{
  "num_hidden_layers": 9,
  "hidden_size": 160,
  "n_experts": 40,
  "experts_per_token": 2,
  "d_expert": 128,
  "d_shared_expert": 0,
  "hidden_act": "silu",
  "moe_layers": [1, 2, 3, 4, 5, 6, 7, 8],
  "router_score": "softmax",
  "normalize_top_k": true,
  "routed_scale": 1.41,
  "balance_loss": 0.0194,
  "balance_bias": false,
  "init_std_router": 0.0364,
  "lr_router": 0.00232,
  "vocab_size": 16384,
  "norm": "rmsnorm",
  "norm_eps": 1e-05,
  "tie_word_embeddings": false,
  "optimizer": "muon_variant",
  "learning_rate": 0.00339,
  "beta1": 0.9,
  "max_grad_norm": 1.0,
  "batch_tokens": 262144,
  "max_seq_len": 512,
  "train_tokens": 780100000,
  "max_steps": 2976,
  "dataset": "wikipedia_en"
}
Below are experts of layer 2 (counted from 0) of a mixture-of-experts language model. Rows are named router (the router's row for the expert), up (a neuron's input weights, with its number) and show model dimensions 0-159. Each number is 50 + 15 x the weight over its row's rms, rounded and kept within 0 to 99.
Before each expert's rows: "mostly gets" lists some tokens that are sent to it at least half of the time. This comes from a sample of Wikipedia text that the model never trained on.

# expert 10
mostly gets: "north ", "west ", "water ", "south ", "east ", "bridge "
router:48 53 73 48 72 26 45 43 62 73 49 29 52 54 43 44 36 57 43 64 69 08 54 50 41 69 43 53 72 27 67 51 55 50 48 28 37 71 33 37 28 58 53 39 46 44 66 69 78 27 56 57 19 59 37 42 51 74 58 69 46 49 78 55 67 41 16 36 52 39 42 54 68 74 49 51 42 48 27 46 27 42 42 32 59 41 55 60 52 52 60 42 51 24 39 47 06 26 35 55 79 40 52 21 70 44 62 53 72 41 30 64 51 52 70 68 61 53 59 58 66 55 41 54 15 75 51 35 49 52 34 45 19 39 52 37 39 34 46 33 47 76 52 47 47 38 84 42 67 50 60 54 62 46 29 55 31 64 48 55
up0:47 47 25 72 68 38 46 60 22 57 49 40 42 41 51 45 17 42 61 60 40 32 17 18 63 74 43 62 21 30 59 70 81 66 31 68 66 38 44 77 59 64 66 47 52 33 84 45 36 47 56 27 80 51 66 32 64 55 57 36 17 44 47 58 51 44 53 11 56 46 35 61 52 70 25 34 41 41 42 32 44 56 46 42 22 38 59 41 35 67 38 73 46 65 38 53 39 46 28 23 57 54 60 59 31 62 37 54 49 46 35 66 57 55 60 55 56 57 28 37 66 43 50 63 41 35 53 15 50 46 32 42 47 53 33 46 55 42 54 55 66 57 33 35 49 41 40 29 24 50 72 70 53 49 46 44 18 28 48 47

# expert 18
mostly gets: "_{", "\\", "P ", "z", "^{", "E "
router:50 52 61 56 71 43 58 46 67 50 30 39 46 64 60 32 37 47 35 39 41 36 42 41 47 51 43 61 35 12 32 50 56 33 24 32 38 70 55 67 64 68 31 44 61 28 48 78 37 49 52 28 21 76 52 31 41 50 11 57 44 44 34 54 65 30 25 67 63 55 35 58 64 77 57 61 53 77 68 49 44 21 50 43 43 42 59 30 43 49 46 63 36 39 34 72 40 51 51 65 48 23 69 46 50 66 50 25 65 72 42 55 36 39 63 85 49 64 75 38 46 50 56 59 30 18 55 51 42 42 50 44 32 40 59 41 24 36 33 29 32 27 65 58 80 41 66 63 78 63 43 52 66 29 51 58 55 60 72 50
up0:16 43 73 32 28 57 32 33 54 48 56 50 40 44 47 55 32 34 36 45 71 53 57 60 24 42 44 38 38 36 74 77 48 43 40 74 54 47 38 64 50 43 57 34 30 37 62 69 48 33 61 70 48 40 49 31 53 34 56 57 56 16 57 36 85 77 47 30 28 30 61 64 48 64 66 67 46 53 36 50 31 67 58 63 81 35 49 58 39 37 40 73 63 55 64 68 49 57 55 60 51 52 50 33 58 50 54 73 42 25 26 22 33 36 46 34 25 41 24 65 27 56 59 42 29 65 23 40 66 29 44 54 61 53 36 39 53 27 56 47 26 77 63 56 20 36 19 70 43 63 47 47 48 67 57 63 38 54 54 32

# expert 2
mostly gets: "September ", "July ", "June ", "when ", "October ", "August "
router:29 54 54 74 46 61 28 68 51 67 56 75 29 65 49 85 53 54 49 68 49 64 35 70 32 60 58 47 51 35 59 63 64 37 38 62 45 61 72 43 30 40 68 33 47 68 27 26 49 49 30 34 54 59 47 64 51 35 35 67 57 52 89 68 60 62 67 58 24 66 47 42 31 18 36 56 46 25 35 55 63 59 94 57 65 64 60 37 77 47 72 37 57 24 48 53 93 60 44 32 51 63 36 53 49 54 61 62 65 44 53 49 40 53 60 64 33 33 48 49 40 58 45 77 67 49 66 42 45 52 51 50 48 71 51 87 66 34 55 37 72 60 55 50 46 62 52 29 79 35 73 60 49 36 45 45 72 34 63 56
up0:14 63 69 44 33 29 63 45 44 54 44 53 60 33 45 44 62 40 51 64 46 51 68 38 43 58 58 58 46 53 64 75 95 49 39 46 47 31 60 77 60 50 52 65 68 72 57 29 60 55 57 64 73 35 49 63 53 40 66 43 47 32 32 45 29 57 70 51 48 39 67 60 23 52 67 21 39 49 50 54 79 25 54 47 49 05 63 49 41 73 35 37 65 69 60 66 33 66 56 78 48 49 31 76 30 39 24 68 51 28 28 59 65 65 53 54 19 77 28 36 43 28 46 64 37 54 55 54 75 60 56 68 59 47 54 59 63 28 41 53 66 68 53 39 39 56 51 21 13 58 45 42 52 62 52 44 44 49 48 46

# expert 8
mostly gets: "his ", "their ", "her ", "him ", "His ", "ington "
router:59 73 73 51 43 25 44 34 48 68 47 54 62 62 53 43 49 58 54 46 75 05 53 42 54 62 28 45 86 33 66 58 23 63 49 16 70 57 41 42 41 68 50 46 85 41 49 84 37 26 48 54 50 66 56 57 52 79 77 69 42 54 59 61 69 44 45 30 59 43 27 55 61 64 35 39 37 63 42 23 19 22 61 37 71 38 61 61 48 48 74 47 48 49 56 51 23 53 36 75 44 19 33 64 57 37 62 51 84 40 24 54 55 52 34 46 61 49 68 45 52 44 63 52 49 93 57 62 30 69 30 54 50 45 65 59 35 30 48 47 53 44 51 63 58 42 67 53 47 52 48 57 35 39 49 36 49 39 39 68
up6:70 41 30 90 51 34 68 57 51 40 71 47 41 70 54 44 61 49 72 46 61 72 57 40 48 37 47 56 37 61 13 50 41 44 47 77 59 44 49 47 36 45 57 57 31 47 64 57 47 63 67 46 42 77 61 43 15 47 61 37 52 29 33 38 69 42 53 68 72 45 69 32 32 20 57 73 47 57 42 85 37 31 55 06 39 39 45 91 27 57 40 51 49 35 36 41 61 48 70 69 48 57 56 41 23 37 58 44 40 00 28 41 41 37 44 46 52 56 68 52 42 67 39 59 63 65 76 57 66 47 76 47 57 45 36 30 41 60 52 60 40 54 54 59 31 45 46 32 55 47 40 51 43 30 50 47 56 75 62 42